{"num_hidden_layers": 11, "hidden_size": 320, "n_experts": 8, "d_expert": 224, "router_score": "softmax", "balance_loss": 0.00281, "balance_bias": false, "router_noise": 0.05, "router_cosine_scale": 14.0, "optimizer": "muon", "beta1": 0.95, "batch_tokens": 32768, "max_seq_len": 512, "max_steps": 8588}
Below are experts of layer 3 (counted from 0) of a mixture-of-experts language model. Rows are named router (the router's row for the expert), gate (a neuron's input weights, with its number), up (a neuron's input weights, with its number) and show model dimensions 0-159. Each number is 500 + 40 x the weight over its row's rms, rounded and kept within 0 to 999. Numbers have three digits each.
Before each expert's rows: "mostly gets" lists some tokens that are sent to it at least half of the time. This comes from a sample of Wikipedia text that the model never trained on.

# expert 0
mostly gets: " has", " with", " after", " been", " have", " they"
router:481491533557495428525479477528496485545588492459452494476475494567528419448427540481539466504497453522478474500508483515521506464445482464462552524531484524565489463494540577505517472470516491512505454527573603413523519459504448502514502591478480489465460511503584425524535631549534486471462453357483511436452505502498545478486398492525533481500401483487517504573461521479545539554467540577485482487504511488505526542503515423547412534448512535440449509501453477463502451436506573
gate0:536483469485496479493501491515571443417518512480500499472527519490478550484471474440483514532524442529429455564512535496568435515547497531481478477492495496490451538471504524517493440464480469565518449471417524416446535491501501499497560469502524481379429529505440536494515490523481505550518546509430504464513579526484416539456509483490476478517497515501469457556514469460472432458450558528483473448569499511523500472541446591402522459560516540488535525539496507492452534469458411
up0:472531514536437536465475502512503552537516503505493489493495524428524461564475497560501558501433479513530527478474434483489514513556502510576527499474567494565539452465547442459543495465511478467487468569497581518480553502469546546557449573467501529497580507460552513522496485448519523414497431540567545508373412466508491508590535495451440545543511445446451532493533461566552512522543467495519521563476449576502492531473472577507487440490467468511555484535557538517453473547474511
gate1:493491498490457469516506548514529538438647472569551508515463539498506443489538489489444472497466557517428528508521519416503491498560459545521525464397518443499477468475493545520478435498466496568462546548486567543509446424455549472531493478608565570545487495488459524422447586488534501524501545521491543410492544500494473479409487512492536432458538529532519484503517422555478564557456490492470474445461545487475495467443398559461516483526479495456514538564532484523517477505460434
up1:545495479514495539476520530415541432493413455492457516457499480510559544519467486564485470464525464501475535479521577468435500479511542491483488471469503491525588508529500455504467430549509481479431455432486489418510553591560491495477477537416510520541469459575586545501426496472527462489501457505545489486580519429482393510506543536518463500432477482508521541468435528485589517589584494459523488528474463444452537512537560474442429447394474498514501441476485535463462498485462518
gate2:450460513534519459480578472502546498496498576488498454492461456481495442532491467487517485492513498480520450467535455541522511496478539514509528493526525460516407526448496555570497482511534475546558470463492440448524514465487525575507538519500490535555546527541541593591439481452491501450520435483484437497456467514545490533495454518551447520525521508551480518523490612457580409589483527540486464476547478502555454486561486547529456528514506441407531501571516434549414497509564540
up2:520409458415511549481464504452547495539514493540499502482543530516517550595515464448516540505533453522497609494458474498448541546564493514555449548467472455470555574566516473481516534490550543475474533550443516519525493464490487459475486436471487514509523528544481534525526440535495511523572529515505508467488503594541486450533554463457583496527445431573504450411467505520468584532476539482538486527503499448566428470496499465414501568467572556495485493504577502494435483455472559
gate3:509521518540521524485500545515536511466526568512506547517535545500504502511517470499505494555541438532532523554532538466495504539516512513466433514426498473526474471530539527526574466515493485498490532505489517424513448455505403520485479548527539500509527530567465531491490437555510512502397442502506575540474549557509376476494482489594574488479462461548443499517559521485539463461486556485459543455520540377529453507534366483531562464545492552515469503527480453514474405433390430
up3:546524407431451506486557507531530517462442510506563507496503525483477574554450431539578504498519496543491535467551526454543533529616525545477469452515534473560451522489495573462531483585503432526484532545528490527517497444470500475485497612471494500497536536497501514478548512557502478449492462462544570527542537535527449544486499442539468507532524538508439531450527526452479465503534503486495436439506578454551487481476484506542529513557547531516515524531503507541458447443490402
gate4:421494543422445497522479493515491508445475465495520494379584507546482451507506453461507422571506448567538487579482470488477535570520447460478435439474502476552472434460472490560525489483538472541559475500484451549509485518488441554479490509472509560510478465557511509515477453507529510498464483467471489473445482499477534542512478505551536551504519539486521554546455551460490523526616534509544570532468543542447486515451553406534459528448458442585497446480544482470541469554474517
up4:526507478519541490576487524479459572547512444505476492503486490454440492520501496524550508510516570478458510501547472592530495484472476451457491480536526492542594500500471561462463496531572608468515494495519487520472470502510487511478449595475526517513509496540499479532506547480448468481532502512468461496506526532468549434500479533497456525511473487474465555563496451463596492507559549542545433424465423472492509508496552483508409517459502484512503463546504514462522482507522534
gate5:479500597531495526539432526457416546413477531444517565487537483558499561488561464490449483486453458613506374490513448484492481532488498488525490506477446495561497456476413517620551513501515497516457521581541455588511507551471544533493613499522519567536535605529467493491503492525510522441524530467474488411492478476443468531551455459513547492483521450486491504525584497571514605469489512547528452556483545544496462499476489501539505497459497505525493534465510540500480424493437577
up5:466496607394506441504562500464520472488458492515517479566541517469471524432490443561458489516509514473532528512510596471566569480535484483476436527461516475441542504502533561442501473492545512555491536484424526538512445452474441464498514540520486466550568496505475457525493513498495556519532516521526527480621501474536496487512492535525558503502568490535459490516538434436416442534425455437520511461618510464438512459561519503470510470514494543507573517474511511515479567505502359
gate6:512437548465535481545459498527519537544517472541478496510500512552486509409518537536462502407527417495540515479462547504547505523392560546486433573466483447491482498440566532467566465488562481507481519481520514537490482545545541495441532500500447503533478430492484480507544524546498535515476490540517513451437462540458487522450502478507528534548404482499530485414514540539533508498542438497522530571429587559536510545513466509531499450451491494493495436513459424498534503505538490
up6:487506500433540475497510506525529506593412455447481530469421512512423476391500442540473477456467468524551503531517496503548596516457510479468452550532534489520459500508621508447454535498460553539505501537467552516496505518455461520518433490503466494497482486448470523564464534462447542486508457452509463482500512470460483449531563537434502536466524519471465479511513535517450508528426515527518475480536486521453464546563550489539479486470448469518555531554458497502593520529476434
gate7:532501499485506498554546462498485421510457500482445528471444461469521480470414435517488517497515557517476475520414519566476538475485497502542513449478499509544514413515587570498510513449553519481548496526476455521468516482494519546517588512465487508469525566498524458484546495483504511514562514543497511507430579556511510483415449513567512605523512521498545525589537524480529541460498426469425481412534554487547501531457555453543517516496559489525454493567493475509518464504534437
up7:536517511513504453535491531507565527543530541495498507516488503510499510449490498546553448514481495492435410496508476465507427480478533505436565520473533550464521535492531510520443475558405552521527467424479471499473486483524484588469520528472447400527511534430492531512492523480503514514566502496486444506454446448475498540430517474468543508494472542453414581537440570488509489461476524563413531562485470498454431507576487489566438495501536507420422538549515528482523447514522585
gate8:511522495491450487488455444398520489433565456557524524464528517477503544550488439472524488508581530479510398426464491537486558508544496520511434498463477457492539448532562419507462488604493495510514436488502490545492458439452464516505501503507487454524515562443409503509440418563485469514462495558418437493529529475482404511429445526543492543473564514553535514525493558517526525480491499528447560550458514489478489508440514514541483459491520531512500513448505461575483530462514437
up8:450469513417519501530510507545439491536516476494510536431432542472577508541487503498615483521513482450563516500441521462461508466505528489544557449467469555508428571534450451465511532473502531544522608530532476494568471466459492561537544511440495528474498484466494492524560476464550470576530567513512549505564464491532516510515471502475496465445507509487530582498534556533426559514478462501457445447525525540546535516521544454495520526482487539573451544502463513581489508429491526
gate9:497511596484449507551443490513539513485535504513535573541488492536516540500534434440540516461503486523456435539421437453494548492413500510574489542487451553421468535472511494524546517479529492497588472516506425462495466438477440504463536477488497500528469485489516482536482449509544497515586556493537509497509436453527518442440434534560506450480476423531471566479441535481547460496492543522486557482464514560510494448480556496489543478482494478487518443517557461500504461465564515
up9:480474537493469570538491599568511477494530508412449505517491475545499515438540456526493473533494502391480503406531388501498504548478507450384506499522478497480528469519577499496576576422527510551412493540470526471498515503578492481489557481499516483465491500529523478498530548500510537510512507590478430487508529558470465430563579586438522454469480467539453490491479438537490519507546507549490564493478480531485503434526547573545410452525502409517556477435504526526509499488470462
gate10:517482461533492472509500502536526465492538534485474515519447466461491485506445574488432511539520433477484539450595554423545505501441561452496464510529553499586493475519482467499494465451492610523457453505541523484459512526573520455483491571557504534565481497536461479511571406502448468464533476448421426494599488512526578485527541421474409524472561489518495516490439492576490441500440463527577483478462527488479532506440480484475467432496565533472482463480542490517493508509523480
up10:565504437495449508474512572466463606457453475540497485452545509514436476474548488474537526539547476494516558459510475526510527505533425491497539515451536484490495492473512524442485516447493570452425474448567504513503526475491495476505471558451544547508531513500475462517566516512508503530460470482439483443538523525518499614427481491538486502469489592467521499513511606521487514451549455473591563506475454520507494462484544566510443541514502556531542542526565477544491567512576474
gate11:442458507454472550466482478435476509483466471585502592477465432523483519491521467518489494541497506490494542516495477501512474492519556498478503442535466508498486484464484499557497508421488513455553459550460498495516468478395553505528466457414508510530433429471530503494521475474456414536550498484541509498520539558550507498508550519493515526490489503511583468511458469495462539499534497536537520418473490526485525450497504528560490477438499476518515481543521532532479462497492487
up11:469497590594466505457516468456473506469434488503474572448456481453452492479471484476502478433522469561500504488448539469496513570495427507511564497514480498495503492485539503521531470550460457406465474495453547501424467529464489507484470531444528463444475509448476481596490489514516483489487485501478435598522508513499501536578472546535488524542462495518456497502532545491476506565606465455454525450512547458486570507582552419560467559473440419523518443448490512521520506498466542
gate12:475548437431498539527520391472523544528492527427504588468418528447601571500487536556560449451483591545535506473516478493435499487463528463500570528598536530545430494561556482513483512485412422488460519509482496497431481534501499474460551535494539477482446519511491560558470474496526495504476511546520507484538521485451517585533593448472542535577496470561505468517377569486499483470510475516496548534524510488536477476538447488540487523544496450505555496530436496492552537477541405
up12:532491448469494474469449538464428497454496477492477506467490565473511462585542553505527518493514493459493518523625517543513479524514550497532488450514513489488489465489473495491541492465547543440492455494582500528466547470478492524565463498523538498488509522501474472411484497529422491584520555446512471444454526463450579533539524491493560585434543471527439483498576524545487448512512510571580498482491491450438513449529508458564400479513488521582516574508439506479469542439500512
gate13:526554530547481483505498511460532499515545494494529453486483454460527437429499513518523524549557562490480516502494477394535500565527477515487574507514428513473539552515523513467464444389472552574528449498496509509550555536581477502487520503478426546525540519566424476431557493563487460516471484515505482504545466483480490418565538465515491535515491502518555543512488472497542536479467522530478553535493508496631503544539534565473515437553479589537527518505563485481425442507527438
up13:563515455517494493466459542507521532490507491464513470465537480545565465511549439558423452501472447424508496528512420517537501529478503524506481535526507469507480524524484528505527483444486531530519446473502467542562512432534438521514505568515456442530502563508509511459516486568438537476473529496471578450617450476528439425565571561431446514523518570490512500430513475439534516499513495468534461483481490537489505588534574501462462438546561533546511554509541462440484479578464488

# expert 3
mostly gets: " worked", " work", "ation", "ating", " co", " set"
router:457518524482482488533553522496373505467548493507467489503484538539528417484465486451468472477516481491472488423524447492525437453474530500495508472488504523538466531516456545537482460493585467535423476449591523389496570493515442486488454574585490489554527418498472471558529491499575521509528436441491483459429530494542505557467470452508546480456495451512536511539548483501494521440489459572458522547438501560490514511461488447583462459563521574553482509487490503453500500475483555
gate0:530555499504452506568529545557478527456487492441444569464457571553387502514479532526485507495543506447568467532506473483390495508464524471520553486492520596524498502464506448502504501506529463508449467521467462478487547519477474506510514503555502525543447465452468489490493492443527522573481546518479472505512498545561470565460459510476498536493511509465522465451515556505515512491525514490503476544485479578565581440535480515477504474541418492539505448497395483510460530429532531
up0:581490458495519515578478440465455493479506529486467518477455492483484419491466516489532552493472502523450415505527492504448505494433517486558483516473514455525485574534496509521530452532564526479472477458504475488566526498499463496502468523586580562492540513512473517491552535512525521431464468428513471530512515517434544488518487496535489436506512583554482514499547414504459553472514478524447556616497473441561543547493490556552472438486519475466540513501510471476437522511560506
gate1:493526528529422463529484553492509468458484440418533531553448515513579525505456529570548569548456439488525519482446462519550477506536577478521512558500507487424581535501427588542466483507455506485572514592506449452536465497458541533522477442397511519515547480466533544544443527516494452480545583530458548498516472482489539469517513446463498457410501456539504495409455520515448500506503513489458474500499535521492516421524487445460542587517480428487448450480514566494454443492488492
up1:436528465540428468519430547508532590496483513478527557560541558481489487562544467523574526497493456508469434528465534469479515477444516539510453470507471543524510498500479441579537572508542523559484473567486512491538435564530486489517522449486514486454491516461545557522548466470467526498479514485496494465485506488460476471452481514539539412549505493483443429513530518497541561504532491489480565640502452456565542477476476436488477522476503463466514437537433520485506557535534489
gate2:507471483485544510487513509533579557502490448457440448523508509465467572520512489538438476496488582444462472484519466426492555560565510495469526558537469522523457471501583491501499482540501492495503476475548491523528523456497546470471523499498508505483502551498509505548529492452526514482474459502510525522514498557493518575533485430529580508495475518553537461568492381470467455455517472522518507471523548482494440470447439556506492496508553492460536425547482480483483492526473499
up2:520511540441551388531523471482529552469506547488492548580377514442474485474409526490530502506489502540584502513456522470529569502531550535488515443531525455425506476457482544503514509519540498567537445451511555478527547451421503587481541512549505453443492502439515481537543500520505545529452482542445526525523486504475515531491516492455503489547526455507499515469571445470471470509492530490487558457520536475438478465379527514439428507521508471523506498468539520472454488495487529
gate3:462506433406499525530469557456537455534495495527464544479473518521521569479468472536451424480446573490601479534466523524551550487506491517529405525505532528448500476534546596457493472492527493504469488482540585486496445447535533507485521547512486436521459465441417503523537558489440501434481538456501462437530484485492515560414496517546463518484487445610530493524552507513559499455487488532502491484467552477551492555469501468533482478452500442508538588576550451499487527460502518
up3:488446502483508539554426454474487465436513470487463546505489560571502598466549474572594465428485475469529529510529447528503453497535502505532542580560469460493514504536554538539525505507494540531448542517515483471509481448526431490516507534446493487524549509507586460490533406517508517442447458546530488463447466536503560513464481529470536560498520485480432505465508543452522557522494524528457499595443505489540503529566543540535497437473556490452559547472493491524464544485540514
gate4:550470484471457496488509408514624585503519558495450545491495479554546512472531532461529430463532508496539491408480456532500493516450501527518549458488550513457578549461515496466473521508545546438552491547535465535483558545500497480505572535481516477558514600527484448514468533467524536463567439402493489480483475540463528537501445480504463598482454522588475459478489520529575455429464496529495503535467529532498521504477500501578458531483501460531534504540502493502477503486536487
up4:580439480425497547518507589558489483474548529498472509483541483483505483540472540439468481548529486440554504488509499475493530477444541525560474497535503543564436475492482520489508436467488482492458464494549503497502513545495473469492515446530527434493519506553475537415514493526505492526442468512573496440566492478505583530441540480495534495549584558475556436477529510510472478429521435524541381490523569428511505476480578471513558456438500519472559544534484459474506500518531512
gate5:439535511502503499532500503581561433454485531524492517467515487536608447553512517460465480478544488519509459489493478512525521461540457512493564484481536530514509569536457513546518470533523490546544482497533576494378539477475507482436515505513489497500529522496469530484520491510451517500538457493558483526423536504532518554541467529521461497538467539547507576561535523508492564478506554516468490521497595427532536554478444453473432420532541553578450492572493514482512500515565545
up5:442474502467485525519520461443552505446474449503488523435488504448452455549489475515519478501458494496529494538482540494476518486490488508424489576524579517539534495455552512434464502537485518489570434535459614502510497484524501495541506526471462476557512502500468512505535479533520514492520543466529508464505523473473536473553530553589440499489460497471462498510505540514535544558572469542475529483564465467419494493527541468603465504514556387514408480523515465463504452490457526
gate6:482526445482536467481478532467526471564545562496509475551560483502444479563539483548493414464520466439463425468509466511502490503513512454514515486459526450498417468541480523523535419494519543450443583507532482535564534448520487483583473548511496469490480566500514535487552438534491544551446528477539542525563560533527548513497495503549436486577498470449509478518579518489510592489526445526492492559482498557500412475458503435451487570501529593466464452448362511450481518515527499
up6:535495475533469494596565501508524534532517538534534519514521466511460481488525434469498456514587463480448435471573429532528496526508513475440466481497490491500438465463551480474486546462478561491471480462483523510428527516530535514498474535437486474470516432495522469511474503489446491537496507496523553521525422551518580474601593533414546478525513521523470498532509510539526448495513456489515460486533505422414489529603451424549534491472545521522530519550517459553507467452528494
gate7:489490557579470534497562511575518502533554518476432481448476465501508538477548503508586539494505503476528509484588569472513509545534490549480465485462527515506534508426510531463490514561526420518496421425492462516567469440584543513491500526473469562455523443544477476470490517480463415531440507459468478479529489501494471487493529440480471582520490534524468583508441458469496437564473492481525490490455522474488542528393491471462558474471431516512514520502464574524515480520459542
up7:512532506508516551508420522512457547492485497540491457524469441466505475479517478525499480605423523501487473523489422564520480482438488496516478511469521558513485450471468533467558461592547529478520473564496509460543439517524454493499527465474529470542500511482534581537501562513470484496461519434525560506481485506494503520462447524521568572471491521523487480591579498448530529512520472532458525580432523533456426511467493544462544498534564513474513533478554431556431501455457448
gate8:461574517395451502440510521518500497543487497536546501540494455530505478459483559470534504513545525487477461465465504556517474535550469501517514518495477490547441524464483525455499469493502487484522461462553449516431524487577467493453454520494425484460554478481533429510407501514491485524492520545465500526499507434469562496541537495451478523424520579492523589501528537546511476486481492512479462498430508501483549523495531576562456532509517422476560536510546492577509512519525486
up8:476503517581451528433533506500515506448469505502548446519517478504503514482436463498515523501466426440509568520421535509513534523557507497559481532508416429411482592461596451474499455559501498517446515527388476465486457563499560427529465494493621533525464530566501504496515483457471478422488515482515512489570513497468480494470496495540460450521465541516511499517511551455466494519555452486498485473522505493479561498473474502516557523494528498516528490512588466468467535519466483
gate9:503491507488481574523532496451523503548420436510555468526459448511511382511503525481427480504546453463524504461494493502533483537497449491529525528498501421426450477500492533512464467469494514416497471468537506490603526528508434501481497506484445523531484479518455469495526418553463532485474496429492481449527566490465485452543514504481550510540536420533487545498476438577494465482477470508411557506554522404447519531473505508565550538511508562534557594449513466570530499566531499
up9:468423456507499466485558497476516478505517452561586485548554474560534565486467464432527579499571519501577427489574516488534503521491499483526487476421478493512494505506535450438457526431423523467512596548575543548508484488524484485464488468542541477483496484530541402526528520519392532552457523484521556552516472479534509490504492501426528536509454513516508497475484482577487372467500512554487540423529505525500475458580527527517476454631545462507409597471489413482477538501523538
gate10:528530477516508533508524524461457382536520568417506481442545521469505398485511515443520496551503563517505474495521427488492512459476544492476497518532470541465585606471471503528568490535482504493467460507478468505488416553532488546491544471596518472432441489527457496522449460470533512554490525538515472515478485540519449397468525511468577485428478446428524555472516524487543536516490460520498503538435537528507442486518527496440479462488544478485540500483493550495492515462504545
up10:556446471454525570521470540502472528490513587454536520456556523487478534419436466536483497485485442566396459576547548557496509582491552502437501502533517570474460553553479470420510544512456504521552587513481476459532572466444489528572510525499477464480452525479524541355514517485488465563470506451473526474533507549526545531496502441520492496519516540529483460519491471560416505484589590512494542458525473481528540459503439487498501477547462495530513473428472512544469480475523506
gate11:480535457454540509483396500493612512435458494489532510532527446532440475519549461475472470492522507463494524494472443545417471543497446508478450426525538469498481486552561505490473496476435475492535562504475550554471536437497525485482517489496537528448530442494561544511431631522560513533467506532480408547493554465537379486520485491508506545511466541497493585495489537493536495532469486540491511491533480484474431454471487506564517506500511452502556496552491466536485546554484421
up11:478530436495611467494440559553455555456504440514544516466554499549469541563569502490523504512530500608472472530481498535507511472537535473497454501581528477574493428483486487534412593460548453523512465495527555517540535494511471439413517570433533468496487565447460513498461540490523560533504480610422503408494521584541484530559492461458524520486465434492502542437498508512505493519515457540495502485536534443508522508497452485487530493479494562489481554485464554551465478490532536
gate12:574503480475528491504486575536518476550514495431482488525528533496445556504414475480554520508534499523495490559490576540406461459577517453575539572550498560472553547485469576457478447510475522456515515459544602498455519476477532530498522515534464489464533561473561470477501495424526537504536459510506523546542510483476529524557504569407544465492513552468484490526461473461474501488472475501528539408392493495484455586536540454489474568514486503529468530537505488453486467480466526
up12:474494478460495523465436597521484542498504491514499486565488470462522559505502470545511576471490547555459493542516386541478469411594456474477521528497517523460529488434494531474452511464530462487506420523495573568504499457487503477445523540538468502479595505516479501488518399458531508514527573527479545539491542479506487522494529469446475475532466459476497473581489493486461482431497474519548492486479495411463445547552470509547504501556436482541503422515504522475508486513484526
gate13:565463485450488529491464454506442538511481529552540527501549521559430519495552407497473476447530489471504547454442556434467474507528407469461506535473517498493506536483581496407500501536546517564528472553450480467471387495526511472499518496508450479500478580460562559411441483539485504496546494501448453527510570479544463494515518485528539566474403508486505489495496473422540558480461495491511478530494470513432456544505442438462506510445572532478534483509455508491515506501448497
up13:469506488497457480526576526496576421439570459523455520537471536483494466553479580505498536545540501517503487525488496478518525480551499520479444446498491514515510372495481449548469555453479448452541542512460545545483463507461478519500460525464547454518437541413506489522449480486481470500490524511576473496565554470443504467533515440505435550452513502516469557508478533544465496452503490538561462426586508487505510494471553474440506494483548461553507577480528479436519469521500523

# expert 5
mostly gets: " that", " which", " their", " but", " the", " this"
router:520484466497526421495437520493567577460471508510522475471588490497495367522475477466489557507411510483497507397519497409488542540468450481509502512553517517544459478446523524491499552522494502490522539531487575513439527492502517513487547458486505551462413520515544455474486587540498479485483546465398574516541508417426506475385454517525525543543491446470443503542500503506519462584523553511570480521515520489433498511451555443569518503482498505413454474469521458494524526478511515
gate0:533502500456488443526566501556483456457511503467446519485560514463490542516418488474395493488473463602474514448492556455473629514506540453534498508466509523439543481525472477524501497450577517507620544441513504438548512553541483489511428434448487475542491458482480524476479481494488497468588414490472526487528555529506492524453447510504517507498510459439548522416477554437461473509534535465502480469572449506472455500511465519481515527499511518522456576411492438503501488544469492
up0:524471517473513448501561520513530465508526500498473522550505528441442497519567509532529479504499550503457468503462581531527552389457576528445464538514549428550471528484464518457478478456503529457584477457516492510526492466476448569475469453526543544453453525474511442461478488510548473470517555467570485489477519433535475479551544524468481525458509466515458501514530496480556453547446498422438500521503525555409517465467429521503490512465537480472493562484474515534563499547509482
gate1:406591430536496512509353489522495532482496518472483603505520500519521446511518477587506497502433489422471438497494482493493549514485438507521439464562446434459470522525433435508589484492536518496468509458438544483428442513540481442511505487510474541554476442517508434421574425546475498538566488455464544495496469531532498444503502523557473485528496516502503511532490435520470499523557607494489517468465516539511533580488497487479522469573429521516500462492528468454573545531451451
up1:413585604439491543446461491525493488472409473553486510540471499559514452568501505477502497508474574452444440545434566475516526521449446473536447514466443538516558515513528555513506439509526505530525446528550548553438501452424450446564480506457463507530519453423453505430576514529523540490450513567498550528506469520544493525541533569573519473478464453511454539505533584569468494572492531432449475486476426553498583437504444504480523471521490504514561528566432505545536518571532548
gate2:508514527532496540474553447478578481562466588500450500502462504457517464574508493490518508491513448505526445479481486500506477518513489433543537540463509557501459550473480553450537495455443507420465517488443528504524539439496445490501511550544446566581465487509532532495490435568564542541500508560473548611428538488488557540443457478519452478506479479464486409503537502534432477521473564513524489443541515503528401506558542444511519435479492543446390583474539520496496476485524514
up2:430474466555536569493496473448494456495483470548496484483552502536496525517472513486544520483462565460532498425487548479576443445552552487491386521483435505399525478504446539430490484536444532499509504587475465514564479518486458480505423572500489466434517482474501475510492469544537487507538421489545467600523487457526532505488484487483467521581514472559414526541512489580516496488498499460522469483498481458487498518486511569522454487436495561535413427485493525507438519558433489
gate3:496500485541566497503481534536497531512481456496521483539521535561534503504468502627520463523537540566581503497476533456508445484451576480515518499547545426512602488440528519560534520566503525456563559514544479502468492497449530496425519567480475513587509457567538441449484487512525441555521519467570438507446557467544550439474496486494517506485422514535455559499517556503557509488487500516445538437492481488472560530393443489514479445405513539513547472497504477523487462498458496
up3:488520545507472528507513485505470519512464577508466494558498538540532578475418414453533468525434454501542465509493522488439562456537577484397523480475437500439402498550491484535473482476438515527474462519522504491473421504474434510459498473460449501456530575462483494502508490489493456479491539449529537518498526537530539483477517453479398428533518498489574507538550531436491569461458551484517453522505432501617497506522503503483530517445475495531417520479513496528528514485496492
gate4:448507525486489424508517472537468525455526527467566434539504506553532519556489479447504518491471493472517457523536415472544491505507479519528498525519424543503494484429423507521500452493496517401530476480477508508472486435539490525542493567546514568526512520497447549518483586547513479490500562482437453541485551559533408488525518465537458454468538515507470517427517498502591486582432457511496550437431523506517529527491528410504471458518518511444544480533632543544537541466515475
up4:408519488525531545440439480538461566558533505475464515529565505500441506531470477553443567481472502529516538539520463509499523529562513512432488525501457458476523479508446488514493389536535573532477543511457540496482483444543492516550490538451515434493494487520522438617453479518470601463493547553419495506544488467570481479455534489538531439448509528550422449469519458508534505427538441539453499532553512475504469516416517606496493515549500526553452555413495473468494458476475502
gate5:454427533412511542528592482525498465623463470449498560539516459543533482492483479540482458527462522451425454473524520477506582491459533461528495477519489458512559528486475551468500470479549501471565533464510524551435553546626491493511532528506494473529450535462480488537530548462526487505436598524539526458488579472522550533493483530454518461538435476424493568435481482500477412518458492538493412496482393519479499518542558524529540488549462569491479467559521500481481480544543483
up5:548520449486522485478542455488470457471534467457542494467582446543516558513511458487458487493453524492530522498448461457526520492429499478437504473619485487490483517468485459469477518532467577434452567523505468507476509560502465519482480519540475435524528444463461531475544508504477475530484518535535461474562481485423528501450519484476559546534374537557517505469545489518510491462469555511544497530478545555454454528498511573565446484501443525500451486474499426499531537540566496
gate6:507483568414614448460482481543532469560512547475487553501471523508537494532526417527435525496451518527568530476427551468475450438463488478466499561481464558546537492442395469471508499498502558481531594460467485586487507459460531509474559490492499504418472423458500509486531487518497508535577450499420481430524554518506567549535508542555604578527439469488468514533545469436462526520470509487452489488504483459494515508458409500494472532485531475580458486531488513550550514470483547
up6:466525518491494457488538453433534515446487502547489542519421445468431507520520527496484518507436478572545515506519473530495518486552517477513510495467474465427494462448511607424582468497426523486468521529493482477524468531481542461519446427485461559469476530470518506476454513493452530503486487482523487464475507436433420529482509466503494520501601569599443502472557563506410482469570493522475516499463536583542468508493462428447451509544546489465536454561500522479526520530463435
gate7:548535547545490509472469445494469465495589484474483503430480532473520548538489518535480483539489525571533424542439474439516466477473512517490497527451439574495544398508561530542552463517512544492503578470506477560488444407454432452513508493498499428476546471497476473464494551466523533490454460490430507523476510480509455479538488486490526529445474447441489500497488525433499478545525499614587521519485460509554484581416513481529451475513497558476481551482457441540524474468499563
up7:532482494477475525384512548492507491517512409494517524540504455507526483434492484483433452398471479554495483463559517429580555505427533492489579506530504440384522498510494522542538520532503427484477474426461539527509555469480454489529499551501485529482464426454396518492535491512507451507373488475399487490571517439467523476531495557486538482446505415494511411476459538508505497489449501493536483552503419570479518515445575516584511558501486530505483588485492562547528469458523552
gate8:442577451450500538478436460509531477499517553592519545510477588541448484519552515479502544446533530509437524513479437534525477508538480554468498476570482579547481490475524501524581526473504484548474463467443557544492424521416458529484528494419485493487444481510620614449454520481480470404518512429483559500529443512568476473468441518486509563454569522504465514505472476483513446570514539531526452479485572465433520453511476473518511555497498447531502480523509487530456500552516460
up8:471504502458530530390481395552499519487547519524451537502499511459496567473471452403467462571466466537481509600477478481491456509506499512502491455527559470476532474496504545497518561549526569424510528544499488454486537511418475532472515533468476414471515506504510523494464525482520496568440482488522534452531469489485435457593449481482491516430484428495498410486566462396466438526523493488511453542435515503533518438543505506519531471485559456447439549512465539496486531542520531
gate9:466528529509484515509528502499449490552564434489512543521427452507549472458503486611461531467554493559505463511510481474454489482522479517567380464507482547415576530512569535475557466469497529492529564519473452516472490474463547454509481548461525520493498479509487521458448441532476507455521517497517536495442473497478498445519437513519546515518501487489518484498415493486477595491531496446552546524450438460486439477522507461473559447530464495502502430470543497488537456563492521
up9:541527483522511531512508535516480535450578470506455419543537468492536462489437454465529488525487413478486549510533448456511539484489499500495472428540493491526515482554468531547508489570450562561456555553558545472484488527545541487521489474414524503473497502463495473451515528448560436504543496530478446465471485544439504412528489510533500538480534539564541459488490466526488492535513511546587481529416537477550507505557548463477499502463505519521484520483564576449394536495524440
gate10:479450531427475502507472607481611494480503525498521470478525456547541586509554496450487465514465485502488438545465448519481521493481562550551567484515589505539464448577558506579487453529584513480559490545470521539542473486488562594481510511468455534466498461488478534538471540490484515492485555477553546498540501525496491474478551478490527522522463432437518513536520407443499468530550481557431526534474482481466434462518562456469450523540542453534491506493548513521448491494516522
up10:502483551516502499558525484477551507483544479470522475504448465511548530464516514506471516422449405567509578458477564549538490459472513450549560515496491486502498442527533460568506511438499485454473480504468449481499471520467524522469493560500455487530496459586527435530557512462484510478583461490521595540540520532461467531459521533528446516466551444409534457481520460485515441515466576534504491487541462435537555559511532516534555531563450530540511505506467567417462436532498540
gate11:552482479499534441517471494418499504499473441450550449523468476528468521454523523444459495453451503497521476482446458595484445536513475542478457419530521530462471460523544543474542469502469542483560522488473477531521510513602542479494537528488526513478539535549473567504531429542494543484502565594530486494456494433492460522482475427476490531538417482518445512494553443437546558525521525542522502537442524469469456443510527469442399508548490589521547526479473430489494530541509467
up11:494456484526520486515583506539495602487481461544443499506517499522515430456430502475520528509570416406470469473554471469491480495529529487485502501451452476560486519525416545433460407520507608531500566512542563428564504514616522504457428529627505446531503509452563491539487457536441463443525489453489547517437489520532473538485528515462464478511536592465484485528484554456452584446439413549541468484487465517549466496526463531511465471481477466588454550495540550499473499469464442
gate12:496483487527510489494524523486519471508479511490522489491464520453503510547454616541521497440528499568469488566589509527465539537509513563529482485441501516475522515427532482490538529509532438496438457564527515538558536620507508527495475536496462502613533488542562552530414377450439495483533430450484455517507530457494484517537557422480486593557495489469571452560497516524488546468522486507479517470526583489513489451572484456459520527438524592478542484546503531481448435478493482
up12:503473517450530496530472511553479501496429527503496443472493534499470590475502574534512513530416510499436495576516507479473572477536512526501426490465495590480452497453496451530523522494587531569442454500521519534453500540492537506445376464524498457509426516420421540502426519539504425554500512490463457437479458439457499511484505515530496503518494512498462515465474485486503434428485515504503493521538470452440515508459448433478529473512435491435539472534479553460542439547500439
gate13:505499512455494510473530453517522516512621432525453474484422442523455521509547555468548423471447509450460485485469486539567502521552518517543505470494533460517487481541465472418576442465477445472486502533445537497442569478503456511511610515495488517519495427609516430449541547538504510554526510516434519475522531536511480483500468481431519536554461498473455485411509447532440534569483517503450560471559529447494451494542544504466456565505542455526521487555438459545536454542547529
up13:481527446473554509435513514514479498459558488506466456491499546523496488485426535465478423529544522585502448515502564500481506497541569551512490420473466475492482530554550496494452436383571521459494573511580459479517485497532450511493516554503573499483422504460462464516532499511459482472530459521481500507482456476553535491518516480455505441436580465522420457527541534435463551496465508459512474448432507479497479512518513477426548413501504449481463522433474541460515484437523464